From a checkpoint of a small mixture-of-experts model trained on Wikipedia: vocabulary 32000.
Below are experts of layer 6 (counted from 0) of a mixture-of-experts language model. Rows are named router (the router's row for the expert), down (a neuron's output weights, with its number) and show model dimensions 0-255. Each number is 128 + 32 x the weight over its row's rms, rounded and kept within 0 to 255. Numbers have three digits each.
Before each expert's rows: a language model's description of what the expert responds to. This comes from a sample of Wikipedia text that the model never trained on.

# expert 58
What it handles: Determiners in award contexts. The, a, his, their before nouns in awards, film and season text, plus award adjectives like Best, Outstanding, animated, consecutive.
router:122134110157108106128100117141096119157087139120135153125085150139035131129084171136166145114146080149097174125091133131134156158124129132127137071181129163131178094156117150100132157141136146117138127124105122101101164121157173109138095125088203166145121196150115055118113176118125092151119134081082106035141127074088137078118144098135091140172163146137127128109100135201121173100123154048145107158095083169135057150140125156162165130155073127102116084187160216132109140121136118174148127119109119116083125156132099088100103124169077144157141155127155149149121125134228148123180089127074094108094099159178123054161163144112158092119117187117112146214113138127161124061119053108157167155170112084158134110174124085168127146143138145136141189147093138117129108195107143
down0:163143133133087126182184163183122166157128166119077145147167121129143070067114128150150070062146136097117102114125133108140103098129111145139169155155153201106110097108170140124133133160167141135111124121101138182151129141098138162143109099125168210162133073108087141113093153116066148085170217136122155145136138154113174075102078132146111088069160100129124102140073104122101138147112130153159130191148170158136086162134139101123134126113085142122103132160149108153057117120107138111163171054059161148128107135163136131120061145110166161172127132130098072066107143163128160121052150062114036103024195096135138087097108095124141116138135165099198151111082097116114163138099163098170131131127165163103158121148155120117159085132071146143138076121152103127116152109158129
down1:073119102078095169152168098097082136097187158090127124118109122099132181208167129080210149090094178115146148131160095169088145088153072092069111134165142166113135142189145145128174126115113196180137080128132136123163142152148089116066127148140122134127166148118171113092133117128148096154166132098108060080133135102156161158104156131152081059079128108103165136147136123182103092118139149116138112061138094180140098098089162134173115190110115121111152114147097110165153148127129047170093148133093184165170176138159140099071113143100079080161092100085104147131098118180118128119143129137153137194173097088169165146137125158129183142193128127079096142156069172100164145133125148053141124111128142188108158202129133109144134112121102144140119187079108129114127121131134095
down2:122132109103122162116189178143139147123119154118168155103086166156146124111127160124124163074188114174173158142056139165114101078108142106134120178148169214110076163111150191116127084116149138124134122137129105165088116201104109142142071135132088118125055132133134107189194176130154112132177147097126126127098140188125130120113113139086102172128131143137155173141165089118133119121125117127210192145180121121167190072089173125088142103073115139150187185130162134167076149137132119128143127171148100110085131110089104147142244137144101133152158141152189126149122147115136145113128113171137147182095131163143086146072101150166106148129112128141107094121132102148143108083137120188091117099084092179193155095116141122142095143227118139144101146160166176113142127122091209
down3:148133150109160115096109208128106167188173136160110155147136172107132098145071118126169138146098110136080199077187146116187123120133122116109130082074135144117144077141108130174091154200117109127106108082150151170112160131190125166104065167148155131157135131137120121090136084104124186089093146152104158129104213099144073125105187160110137151136165113104136112095097150135164184162114133074115123132163143092159103172099114071095148114117095105083148127139133112157140171099158175115170117106126161163249150155132123189131115117208190194086079074123128142118131132130100149211121170131151172162138143147106118076063076100090077156119079130120144147144112143132084099099112111121168139133169101119134115153125122083130148176176121091153163164121122127130113121158169090
down4:137137152150109136117080129111145174124111139113095050140072111125070192124122140164145131158156116153119111135119123135098145145108214119139140146149253109115121090189142151115197150121193204106107143066152088243147157137112114137166138149159139152151106144124098087134109097173080159107140088110097136151123138107140124089104116098133172142103156109137114105115082094152074135145175146115130180162148139070190195134096112142146087129119149088074122133110129162093111143122157175153061080105097151174148129171101111153129139078120168104074133170140176116129115172142060147128124133164078152152102132080112117117142132152153152134154103134142096182089104128101138162125104109120176155126126065079123133110130150080078116164176118082111206187146115149103164104151084151
down5:151114174102163122102110086156062195168156132148133197130171099126090091146146146100101144086135114115107132146131137171137090077159154179154131158121077092160126103100125182178138206140111132159109184097170126186154121090093102148162187121063081112135105210121149131179106089166085122162184140133196122114128132109132108148151130108091114160142118118131200134116120132163130136178172121067118108062130103155067164070138105135128129153116107126143166122111093145113115152106127064120111107144179153192164155126140124206072106115119125094116092136101073069083118086112070117133151194145147153119106110109030119139155127122152158167127096168096121133098157152113156188119127138141072199121077142155113150098121105118082107088148123176137085157125129164096145133159152097
down6:124103136210116085091125094128146089091081133065129139107123099073139173205180107125085112096128126126102112137129151156114097114132111105136175158171131113049146125097119072120200107119082167110124149085129123169158163129147123086096128113154172124151097137109116077192166153211173170104139084103115158123137158126129128115143126075133146134108164179070122129151128110100150070130151146131123163140135077155091103148178055119188091178090139096107130101117125151138156095210095193170132122163130118080080072109114178132158214114097150137106098112136085081135108181158139096122144146146075082115146105104111167131166144185106149153130110125164112146132109125158119160094140047081137146151124190055125098170145115171098188150121128123133118148083139085127145144086156160
down7:095099175139099152093104122134093151130146125118179149141148138069135166141120108185080123141090159080105205139136147158154112181190142134092175152178150113134146137093136118119103113130147129111090112161043159145111173153152118157094110103140060134134086173080160097127097183116128158095160113092198137157139090054114109130143110129129206135131130132173143214063116073086147124145144135110049173143150044165157123166115118138135082131118143134075175080113079151109113156145106162184118102127091116158146025142182129108121114093104127128136123111105140095138123107075126123147114078089136151109160117143074158091106171161109057150139130146115101112142152106119157126131155083128090150113170128119089164139121215146058130136086158121145121088175128151115157102125067166
down8:200146061111177103155134117140068096123112121086123173137119118143145062139158169129116066188104094199120117108123118131115153080118101095124147101141118163092109113158128142181121152157160146179130146114198067100114145120120135187068109073110155134096142097136106171085135146129122181038082156140144188091141146157101146082144153134099157137153187136120060143163189133113107128106131165120132106169117091107091080183117112138119108104093097122114138101136116160106026085091173180126173141152105148165106158197147169151142144077100140087092114084110115147108107162107108140118148140136169155154165127082121143091131127085140150117142145138184156073151081141095137073118141105123184113117101152114204127136134119127182119178098164136070127099176105094115109200144134074
down9:116147095131126125145160110108150146041164130112141158092106113148127119162111158176165152168141106093219142162108166090134153178124189098087139098143109076141131114145062155176077119095055092071092142134178159107147175145179152149128130151120114223123154133148164017075142077116192117111071110158145115155119137136157137162193100154122161178142125122206127089179099090119118137101131108173141128082101150125089100115156052126171077124131138137124125127121152098130115118100130148112181132136155083103083136147056125142155134076148140156094124147114117090124165179184135157144104125156128138098070063103110180167134138141123123152105117119141124103160180103166131152150129136134120130089100120097144093139108171112083149117086108061099072126077079118138102103142168173
down10:109084113178145144090141117078172101113151088227154172189115155059156149132098121134086123099122074101201136115101123122118092103097115142108132107126127139185098187098109105158108112138100119133173129095149141124094149101085114156127116161123107125097113102108171140112156069120116115165177150177099119115178125059171121150127112117071112141163164083084130151084145112116146118118089111079083095092157155145142125064072126152158078167092127052161139141071148067088112134138092156101136098136038136105102112144116117089151071136147098142095127095113151094187107092110116161134151149120195150148101066097111156168120137167093166172158148182151106133168156174125122139126110188185126107102137080153165110150083109131155124103101072125084152170187121086192115141105079165
down11:115136149129153164137123070187117132114149147094159173116137114113164091086092159113080120123146113166094127141096130135107125105090038134126108147150126106131107183110120153145113146120120177157142152075206149076138098128142106073103151109123138049157088055189150143169103126127101090183113129106056131129144145149095164071106121113181096150132156125116130121126144105126143194113186078149125143106128147164110095135252117171103123155156131104186100103146102125108144062132144177113134158134153110120149161126183138155122157114163094071166132087170125112164140134112201097124171180119093134122107168151119158144109106132144092152138103174164160115103143137086138113088153099187121180167144104105168122101135156099169114082102096097004103106168115069121141056116129117
down12:146122132122091111121135083069199190166061116166134059186105132115199161104122133080116155159128085154107133180111152136127086187118080144153120176107110141131150092127149153081128122054051174098100159146185163109090089124115114178101147122095153123099172139130124158062150000087151156195121186133099125133140098137126183128124139116150092170136147144130101161118148142101189087153194129156121154117123161111088124195109109069093136057155157139154095126117169139082098150148102171041166107162117133112150084118147079117098164144099154122116117123182107120133164154104110115136172071148141137089151127146118118114131059104090163168120126149114152123166157165140129109107188141101147101182120079141133102117170105121118121100119110139174147145127099113112106159107118126
down13:115127171135138073155121121134122108087132103143099151139086154113147097129126128135149091144126119111087083130069112183140135159136183106073122194171136121137086097082073147123110134040133138118140151115155148116109061137085181169128149126075101155109147135160133121148125151133117109155137059134168143110114125109114064170141176116105120107116097135105144131103132150163148071102138114152178135081147094120194140149140226081081126112086126160113127144105127066122106111123115116164113134129113111092132166030154126117116166194053121116110117125140153124102089123092117156123121148160107133143164069142143156155130164107119182159157131119152110087100103159158090152145060172129077157126122230158193146146141143100070123114146174126132101182150205181116088128167006120
down14:112098115160167126161088175176126152115123132128089113151086149061164040084136131164159162154143066122102182116130136148136171155148125099127129158121143117104115146123086076125153143123151176145118143085150129087145148131142082205113137142077109157129180107129125139178145181142214108126108077152127163159129152163173077172140108129078165076102141045068165120129119100157132139167131098133105124102085068125144190142136157187131090162173131099190122103100141094132129172157155177156103126113079112118156119150151116164135111159155131109083126148089143123155114089129161166146123156109015154124128146135070151113140132155106136148165165094154139059118160131090098135167170158120076077069116143173126153107171086174166051095154123182159130137146164086086144134135165096
down15:101161151171091162152123092111183121150094090112140085141083170146085190084101130156145113142034149141130178155191140152120116171122120112128099171185175139116143145215143097157125183174167149093120100188104184160138166155112080131111170178089105167136110097132135125170130106120077128151113134130132144140156096119119095155176110084205178138146110160122170123154164073155120097116150116073101130122105124153107050150105104100092110156172091112140116122151169153139112119111138109117131100169137126116105127195100168198073164137218144108109134132150135136109123089137135142052195128153136131135130112071172149168154137071183166140116123097167051134121107148091216136111123110113142179147144099163204137115148133140104134094077084129146140095116117174110110152144121115
down16:159179182130081173077129151144115170135176127113162149074180150021081095129129131149091152141115145105117194212125167096111119179175072108047133094150110112150077111142091146060102090102135142078079150119119135151142113170095137100122155124145110120090139107060113114141154086114122095138135148158163128120080145158101101134065084121101194082128125073106137141116079147106091153142129106077181142141128203074158133155131095163159138110158138161120177103096091103105121122138161114093112099112176144149114143158129160147134127187088142142135116150206123126150093119141122137139127139112131137108154151058079106153105084129077144138125090087077122147103148092167129097105118124157124062096122176096049101115114113107042131137092105112201140107115170113139163136080127153

# expert 54
What it handles: Sentence-ending punctuation. Full stops, semicolons and closing quote-stops that end sentences or clauses, often after years like 2021. or words like season.
router:099129121139156152114194125137123119117086135125119098171117140127084092137091170111119104142115118126106147140118169182127122102136154143087122190117148158125135137148125097148173094073139057142100129103096147012134101120067187147123143095073185156102123169107138096097131159128094091094136164073145133116172152057123122110097155115109098150176104163181151135090102165156134177092082133103109134094125147161115115167118087161128149117149130099172095127118150221166080143105128201124136125092159082127091141118086098152085131131156090116069102154193098157143120084075177135089157069203122126144087086129150098105174087110079163101114123129151154106144130081117179164141119138154141196098107114072149082095118123054179122160162141130175159176126090097167152086176147143
down0:142047137123032176153148126112140165133135090153127132080051139167084135221102169135071157136103156132163139127173079109077197078090120156127202148124176127135162189090088115123125107133162126087173093151106144067107176137148125123157091081137162127090137116112108136120120134108124091092073111107150113067126112160168098125141158084140181065104139103136122131122120112129159142095126071090139126137067166108161097152105091118146116077175133100208110161100108141127123152111128089130086115162127132143104164156057053120138132121164157150175139160094136098142151123158178166134165124155136150159103177083158129140184126083145087093162133092126157062122141166166168128106101121130215171120139113139140116095158105104154143109124075062127102124154105171112154159117116151
down1:086116151116162156135171135098066106119147129086125146158181132188086130136120181122087157083129100111134116152134136120105102110128107136157151106156118170134115115110163138142155102092133092118168175136134110064104150130141102123124138155163120119114116156110128140091160182092108180139092155154108157043150106095087106072179158172119229114103114153112149141169127166181078115096126132062095147173125152161142141140110200096106143074169127112104101128104105168112159075145162164142127145173106095058150187107101111135167122111055045109108101115109104130143175131137141151117165165199155074109147184127126191130155139126152161120173147180161120143145168123149124185176166099069110145180103161178082184198133099140176122087065101114103134148111132165118154149132161192
down2:140169129106112141102118106174122134117064171094085160127139087139115130124104097171110084126100135149116136179130128152171099152127084111127150081094201135133120093160126114217164104152118131136131108119106175106072120103173071216167146174122139212124131116080130132115092111162128140142110089055176138089173137106139176115195131073154117133149176148136081094125160096132105102144104058080149143127141129058086140152118114100126117110126158186095165138150112131114060097115166135188160135147114184141114161140120123158130119084087180094222080151158115084121123107120081119125083130126157075105132161152051131141171124103121095121134162106146107116128043073118172086124119169114103100127111147089120100172193112104060150115104107185124129135126113136131186150171099126
down3:177115131065104109127095104116131140131134121191115159133144143155132091090136135103118120123162093131100133178135174086186143110199184180203091144128155082126030176182123159103096081107106109134126172132120174109122123131122091122114140124160190111140172137097127138168161127156126138091129173147183101159161110157082114137054089163153140183097079127174167093114136133215057157137130176174069103086133162126108142154139130186151176096098147149189111123110068108187120151135124168134135092082157150095110147115113105135120158072183126119126123162138112097105114143177073148145101124108099177213156153160118141159133099129115213078093141172150131156141130103123140104184132126118172129133115126131034154152096188122116115130148147119148091123138160135114149085158112166
down4:188175141139093133132118140157154106122093148096165143131134099157081147155082188187076143083136199178160040115158142114123109106083092110109150118143168152126098147147141186142122136089091061120113140170102170094145134155141113139196122062145126132143135067139127104119114139148081168174127153072083204115168099163130112121154148177095075085136162125124115132106156091106149174047124115119137127119093112112115132091124104153118188145132147098131145145203113081154107168084123107128087113135130112125134165185154104117097164144125168110137115132102128142188131128078107154190121148207140104126155195089175178154136167069099101095145093108167142063108122169130138132090052098149136131107130115086135134115165114150173125115166092056075131062075132140125118173157107106
down5:140170137157080145142113094105185129092149169171167153091159052105180171183124109124108109118092130123195167035080090176199110104160216141147116179108094108088104103103090126113150146190136115150116142103149117122165132099169105087137102178141095065101087071149153120082093101146128145148161144148129129071125137104128090079131075163099142112108144160183157136114073131198148160081146136169081114120121104064090097099122188162198135171158108162125157100143096169111167112180096122133057112136129142126122155122106155124095177156127175163100146144148111152076143104121120145135073136094138133135122098147110078142074156139132137135110136120111104127127108139144127063108108132099115088158156126135057149130111168131081106186104098146101196133147147086141157109058093145
down6:129120147111112160137146135100160155087140024127157126060108153158147116130121136102171148122056153114083194139186167162158089107128162065190088117106137167077126161141126120131099123151140123075142163154117100090129107099135183074076059116165130085116156169133153109137129168146143088183108177165145201139141130113139158147147064160159115110085171166149133124097099173111156200100096125103147125111140160110120134104095117062064120108093079166126097166102118122112119174082112124111121164122194163170157171156106117143186170142138110191116177149077128106139098094107103107138133158199094172094116130125133162143100124091108147174140131107123143159134109154180062187126149141154098124115104063080195144097116179150080152125142145112125117082149123092095109127147101068
down7:143122155103100075113076122178133144085137122109160132103110107103077193117149128099067160164106106124096098162115130062148119197117138127100105090156120120141088150156105126133077124101080156082106105138122171019119093098117113066134097088219168164169044153087165105142109139190124140166148166129114134107069145159113134112141153134172161148114125107137114178132120076176085152090184095148192095103118064077117082146101084110142127179137156167143126160138149097120128146105100104175078105087148148184083118170154109129127134121155100120150072109192167138100053159084100120178125143142107132154130146072099149185103134101089177122152113124107176089173113125176092168080110098145128161128141075131130147120113177124198169117126146116107099108132130161149127129118095147
down8:106126125099131113116138111119122103135098087138172190098094150162100071179077161210153139175084115152106122128152136094136069131095077165139124133106123200151142183162073098111064160133120154094141073114138121108139202083172096088137060096121113182147116138169142139107131119123101177193117202112119156162154112141094192124158169152118118070065135212128134094151158105061122114097120187106164202129136078108134143159109112118143135116091099089099136116104148123160168106108146108139087129137160168146164132162083171169137120060153099117151090148165117150105178171132060157102105149108140087074113124125161124111113161097132079126132142111147150131087126155174095136080099123171178152173090124091178082119126134113140086078096089109107142148136140173115094099158094175
down9:097063091123128165122117153153085086126141126176134138092090122137130160161141070060082140135099168121181100147131121149163142088169168179111099154123125078115109108148107102138140088134172121079117157138174129048148201195128099131127111090151089138096098119097183178113073135145115181164144149094079119116128096127146128215129160171155148119117125128135134137090195111168078125140127094110104091064161150137124120134184081113117162083172189162122153157112072064106073059176083066156137103126149172156114140086104094128177102100148100118206143063141159143130122136076189162131177146090135158148098144119084111156137139147151185138169123133102149134112146103134121042122093116119091138171124060142171133130093157110153135121073148136139117132126107122157129147136131187
down10:152097067150128170098137031130146112128151120131115105111157131090134099117159146146155138169162147163079205077115130144155119101151094149090115101168151172102100133126068080122174070111149169173108161093134138154186126138132141113097171074071169151100124079135162157080125135107148070127115168154164062150134128086079191113144109167089065107171139106112134119138144115168111163162118149126132121126177160120160183125122142194115188100134135167133141099132140163203114093128161161112087099127144152176167186082104128144088120205106188152135128130110112155115095093139174183105106126134118085136125141130171186114161128127114137174078131141154123169095198092074079110112077129129136165099041113159125048140123079158100114158080148133120149121118156144170171108136120142
down11:163112131133134142116119172190119189119178104100155134131142132134134115129093117143112149116127205109154053120141139129120112138000128145124108160119101073179040171124122151080134132112096129166099163230131122148112147147101131045114121122126132125103094116136160122143126119110115107088197162080162140070171137104145165182139049207122112122101122049161124144120104102078124103137106177125106152120149093177114048118152080122137164141111109124125149155115107157115081137102139172083105141082117163082146085130150160090105156091110101185171130129198144151135124092099179098100185140164114104110135082095112159143112129142143118135138132118118101092081100111121126108147070175110122141157127147104133114129125150199104137090187132110134111113178111137100146103225105141
down12:119129145137123137171182159123139089102170077054150186153131145100090081125108108113098072155163111117111186111141077104122150133118140148112134113142133131131139102127175159073095088086078135134114136113126114178115120125125093128110138130140121160142161073184109118111129153130130111210096145086145149137076076114058110137153116135157194108159113078130150096058096182110085114210136118130094152146128151156113107172098168064084059141175144072140103105059103103152140117170119109141121111098145125137147171159129114147128154133130158146051138034117138091170147136135104126142133188176196109136126150112101082180118137141128175167132172067091174114174127106110103177165133101190165130166107125082191177185101127141161067135106158082115072112118101086146134112096140114
down13:162103128161126130151136118189099095101128119092103111138144156131101142134098195141096163166162139110163091114165094109124134171121130113093155158169120157154126128091161138099134128096131166083176110131133139255106175161143091119110095098137129139107108036125119141114142126122132180140166144062093150177125098103109123098143122145139180045107112127098107146151153126134155138067167138168117127101125143089150229107087102137140164106154185094070217119113038125120129079093104107142096097113129115091120129158147136190079126113172137138035120116122141149139069129062113134095174108151086108121105174083107138117150120078089135080158106126134152082137139141194154100081088148124127133159152077081135171135130145129198144121147135122115144125101171146167112142108141164
down14:193109153132099176143157161155170111121156158103121110080073102123124127156164090164128121094155131126197143136150076115140124118192142104110133155090156168127129120134090121138125139150192112089171181126076079126153116145040078134189111139118148119029099113127125179154135110127170163148157152107125162117106164126156111104183083142146146124159140074105166178087183153160131100076180094105100095166105061052118197146076081093132114200177102102185156154200067148071131126157105133198135105127147105098112156117109141120188135113148156144149186120141079170141109167113125138134113158119125134159103169169127128175141126096108143099140115064118072110103129168147117086137084143165071119150165122128087158135147120136151189167099100135167160153161110161151132129128123104
down15:130168060118113158115120089131100130156161136173107137219137139097144077085148073105155070084110129100109173066115106091083185098156125093134086175149065083139121179075088193079176169168126175110096119122121138161136150174134132172118173137064122108115097128141136134141153086120113152099160190110137150115163173088126140045119140072143107160089135105136118109063058143147135154134100097125127173084177141152150073194102111114125158148155123159095152113126119154082198047166117096101118158148143135112132158134088135113157115132165105108129183139082110162153144110107161084062141105087170147140117150114166104121103142096117154102141092096142151136102120158103181097150139108085121088120114176107135069115110123124177159153110107131133076162149147156118078122199178171
down16:140109141058112122096137090079179099132134198151152135128103105128138079123123148104152080106115119110084201106190150159116126118138154173095125139160157168117142133122122118111105127128091133165155124121121084156153131118107179116093075164152122107105112148114120180127127089159142136100113107109114123153108132104093156197084146117105051142127119150157103095136101167111208135121078113154094117075188228140060112108120080075136151160110047067129151073118135109111150140118180188136055132121160086107154148095118181112141167109193153140120138096096126084118186078174128132113088061104147144112134194109140090168115105129096128166104107107087129142176108161173129085138153158063109103111167194149130079130128135149136108153100132175069130080138132068110125134149204151

# expert 49
What it handles: Definite article the. The word the or The, mostly after prepositions before place, organization or title names, like in the Metropolitan City.
router:104112162154100129133151132155155116137137131125153133138120128141028105139124112115077160068178060139077203141126139113151099147118124115089172153115072157140126157194119110100129113145121155084106141124118175149137172104143120084125094187116137143156153175162123068150153141093113132128096141113145117051108144131054105103123114114147101112127161125137130140142102095130138168084088150016120096155126080118142071166130090148180140141115135132106094090156163218108124123121149099181130125106166092114087078107092064131133118148148110082152170195201113181117153115133171152105136105127115061133116104132190143142163152117116170104059107125133146139194142116129159199045099175171128169147129152103167140190146061062122141167143164105150153153110147160146129126148096107
down0:140095154125120129133116144177176133145161132135189153152156126128160082112111130187079160129146090049091111104138138099103168185167098096203090124111100141076110134153129142205098191221090138107137173099127131054137162109159133129182108072115108097125087144136161161195144116180090125126127094136157107171162175119120123163155187104206115168075137119155104164188165180115113118216122104147171198143145104119124178087126137121117125157164142161150110142117168137125075128126141099129137106127125089130162088131150147106106140075126121160123115099146109175146145146129083159180065165124103131126122121180075175162117122133158074087202131113144136105079089169139135126078100043119116094144119154131116125118124138094154158131072118091092132145103093140121092176134150170
down1:167096207161153176155162147110153150066130155097048148147056122126156121090107152181160096124106097174069183103107131151109201131161130185134119110115130105167156111152072120068133119180095167139085105126100109140106080154173138143094160125180099177089166130126146104050098166113140144100163067151137124133101185065121155083123096139086114124142120098126056156103176161132111096168157079126111150180135114113158099068157135127160099132122157116155131170112127118162137145134155159189145097162091172104101133151180169161093108160119144128086074149127162088120127128128110140103164080135123133168203127157183094144084171177097123175094111197099108119125163121062088059115073139112121150102130137091143078137137117130160109138136112105094128149098160119091138156173113113
down2:116102155103111121178154084138118174129171113146089126193173140141131171128118166085084111136143082144157087131080077097135118124132154178158090113116045110134122137114155118069104132151086128096070071079086085054093127158070086167159159083121110120168097140163157092130112102109175129058084181168122068126226096112133088183100201113112104162147150137110094161105114110123188162074132106115144197122090099120104148121168183111154129134123144131084120159105123131130100164155096100101125141119111138069160129134163095102145174124132153018117123108069109175133139104109104166134087145156069117130115108113151145137049125172142148150139135164149110175129089133066095154129158138112113088118129098125131155118124161190101114106134145134053137129179123098166117146151119114
down3:125181097098160131109177122077148109120150168133161106171077147109147167158138106110108097101093065164147148133146115136109152105158090120157110160136108102080127126141185158199104092086101159106143127027160112083131146110093120122147101093125144132161156156147173179135098110158170126096167175180172083157188099157111103120143128118167106181120128124159081108088116151064089106135112157181118151117109148087146094086104146141108117134115126073146113114163114114151131119142152133164083038102087155129122125168128131116093146188193099129222131089159122153144141171148130116134193174118166102145137089169140141149113152105095082123150130083185118054136049138153137152145167166155110128140092156145149147178039161075166190169142102108118177117126069094107137135086124153
down4:123128139177093173147161087103147169113166128129142207144122112135153171130159102146127097141145086170135133143091143091137120088140092180194145132108094157178110133190109106106133089132144113109139130143098161054061120147170105109138132131131147157157069195122073103174120123144091153141110135114121120072097138087125153166141149132124135161106122163066169145130163112128135126131071119126179110158126086150140163112158115110192104172142179158103111093129132081130163097151120124178200192136112172162170165087101171189219137129054123085169150131075142148149136210156083141137090149149106075132145095197128148150144123105102097144104116112115123168137115098125094196064080143169124120110245155105142129160129094144140144135134163080115112141153130118115146069187147142
down5:143072149154117132155115068163052091137151158112150093109127212139074174146130192142061134104214162125104135100149133124184097186103142084137225134117185106157046121168153093063133111158141085167149116145156189137132128144098118156145140129121169073159111144126122094100138116169119174093126119146123157138135112163068055162141094153110096057131159096146128113116112087105097115140142115149157145115070115130118094113186086109113103097098097056171149113107105148119079082104123133099093138115148126162092125128174129124180121056093153112085150132150130136111117076200106161118145115152126102090105156159148144126091143165119091131166114073134191082124117145148214108103105109134107169143067101155082075107103141088129112109162092131138107073131124132109139118149130143
down6:080175120102160134165163124157126138150159098118094180199114147049142110084141180131119077178128176139127148155115156150090088081135126091153058146172153137102118112123160158134148170154093104102085136106117125000068124085103163141127163158094142181149128123147139131149165169095120126105113081106121074208116148113132152168118165121089111171125155108118130111158141151151128184128143089097137133089148141170118147180093097175058078128104139106113116152090113103137119122159124131135142088061124115164145105112166105140131141099121120102124098118120066059105141153063113134179156156135163156110108147052055124148098053112161122148138122098123118033152135132052114157114127148119128161164065143076125098120122189126133159091099084110117136102161106152127122147105133200
down7:149113117157120169111116068084186177145162119091121136111139094133101158131132069100112178119167137164176118087134163124125092179183058143122122139091066111141078145174139151093116138140156112126100170120124174181103129105130051063071028163131204154180144145118055130154138138149200138150159177078142108176130136106127157119124060157102098155132094154105109176158097050125158079115114160089123093152128141133126103128159123148098166180122153155137123138139128116105149084107057121150111139094149101089099106144087122122227146095163152092183100114159112154124171121142086145109103176122158167147133089126079087107115114123132135151099078107120109088090145120120146172065156115141115136085152152154090088155088136116093195176158148136121087143109145086140135141153154097
down8:088116134148112179145127135171118099111187125104120136148173077119110145153095153146102109144134165105041089182102162150081194149116162163141138210074126128124122134156109079195113116179117138158163067095100089073128162119093120096147076130134105104130145115074065106166131139138085104135133135149160209110147081114153118123119092111157094086116128074091115107142129148099074147105146144194143107158092117090138129116132083105125117218133123090155114173187120169119082150166079155070132099184085128114127120152064139055116115109139139106102117150101151204092121119137158161114116137057126162112060116084171120105133199120146085092159181065127113124137127199119109164081115142157087128143156136161109091112103141090071169136133154123157120130133061127154115112140137123
down9:172117111140129166145176123110125114120151121102078103142134144124105129141134134166082077124167115167136130161144146078098166181056093157107056051107145102132076077168156167156132092149126158118118109151133125117113083133155172139150151088146194166123161170121137128057138172083099150127155091174130145079104158132082110140122118171135136164128137109095137116118113119127122120167149075096094066140144185109121132098189084152112111139181085114154150115096110087159075159165144143108103084056119107108080104121119110137124185112122127101122083151102147144155173171154174204130114083160205134087128111080087102140131071134132157097173088105114144083160171119141090151134129144118138161126116111098220132164062174128127137120116171117067053103204174135191171131093153099
down10:128171110169136118100082166134097056137203104135206131181093063209179133184126127178150180068133097138159129139114152131102139143159128135060126111142137151118167198089125102111129101143176101174124134120135108160084094148102136123141093128159149139141128167100107160086154120134155101114161139181146234107144100191119170138072053132136168104129086120084133092148153165122117112146114159128097100156074165151076112140114075157162209102080129155111114101160132117130145084069139191107092187127044127080111118151106157096066061112174125126159074115144114086112117140100118104136133165078110114147073155123171117107121179147128130115112162117058156122144121152149141121122126125085113140093147135136102119131112112129091132113142083182163129144122124144129148147169195107
down11:125109129075084118139123082164124150130100148081080140121117155095115123105079160165137134160171134091076098185149140107191134073084120103137114114155134104127134066115184141068095143104110123135153163141100160143190103119103196107151115192200065096199061183072107125133128130159122155163136126091156078120061116088105118124093148105150142087110135075111107143111142137133120086148224112159080142141135053147079121154073206158143143151136151129095126110116124146091120118165146156201174127085137125101160150124157148069134170106170165144102088120127174119133099213147123153114103125111120154169131085160137114133171101170137134117154109162117090118115152165080126151099167045100131143089142080078145110157154160132161144156145126105082119129081109150146151129071113181
down12:116159112150143106137089081109085108135111178133148192186165127143145112158119154076110133160143129115123137161094149123186126123138104096187132081177154090126105110163234160133060111105121087122104143185115134125147026164160077060155137106113067100178152169124104124170098168131132103177129144131130093102120107147134115095169124123113091163152160124144138075178176093118113214140119062132140161113144077100072144125125128143136159104125132124122129167123079158117126154131103101133220163146160109126122065115120172153174150062109155145103155181160133112145191165122072138170143109145107094102085089109159101128136065185140088139175122149116099126086160108118141179100151118112130160197123150137137168169154120093150115119132164128059174172100153159168094119087133152
down13:137123163065103143117173129085131151133146089146111126138077106121101142139155153136143072137111115149125156071093159159101158119107152105127088077102082142156136134077080118160122129238099124105142141140094103101108140141120093114149181151143114122119103140127154114214084176119101134173124091123146168102128139151133133162130211166083104136073096184096136143163188114153138186148185063112181122101114149107086139093109129124059107117103141149127127092211149084155115087147172198180125065159122160124120152186163129146054143153096080098096125079115167100127133161177105093143150165148090135089151095176095080093144112160132124135116148133151093158167152139127053100130170108130194136182100146127161134146198136127097102077141083147164147150107145132061132141109081141
down14:165077086117154059103107120130133164154094117121081146130112127098163119136110124143098139117189136156085106085105089079132128153121128103166130082104143080150187104120136127185176126197165075158036147114142101188147117189125137147149162112127125098098097095123080142154105130108128061159172114143097105134104175150077148139090136108082046131128139083129112082135085151124068203142172125113105112123171146076132178198177092127148101136140140120087115099085133099048070099148149080096088164149148125106116178138161094173099189127118154151087134141136122105125107125206113132154090127129064121116074106114066106131121101124112088075153153130110090184108171114181115080129100117096115139139134143111133183103148154106062112104150140079128203120111123167120136118117176135
down15:139071119120115116144106132105173132156091140154153080133062141071076083163180087106154167095175114135106161108129118120129146171136078113103153137136113117134194132146094089120139070126113112185158128109142130174100154220120152172083079146112144133156118141105145072067164130129138139153167120165085105146150130154141129119125024149173115033181109164145103174103107137131185118104076146165142112135138107081124038133133139114123161149172169188147110151115106147116133149132135111167100136189143190133105137148100149150095116203125159142133146142158112166130078088181134139119143102131091162132143191111168158147119180094119176078140122151097132140133142101106151132140140099152141141140116195133055116204145144135116056091122119188083152093171162163168091162157079128
down16:142147180137133119136131134106076156106091116142118094101123148094135137095110184120150139124131081140102198113126161090133136149132129178110101048107124057173185109137154117242182180183157076152088136104144103208118162170164124110137183088127122092087188141107146130134183168207112143132145079156153144152137178131153129094138161048143143141121097059132142148135158108129122173105189109139142124145142155137146066131148093124108102104110151129137114060140115134145121143102142112189134089086089137095136172181148136178107135126135138186118145109100150097141140100121113142146126108141131139050077193169101104114178092134135105120113117097097154125092137151120115083074164171160064105155203137115158169056134124137133137163134155140139159121130149203118151065185139127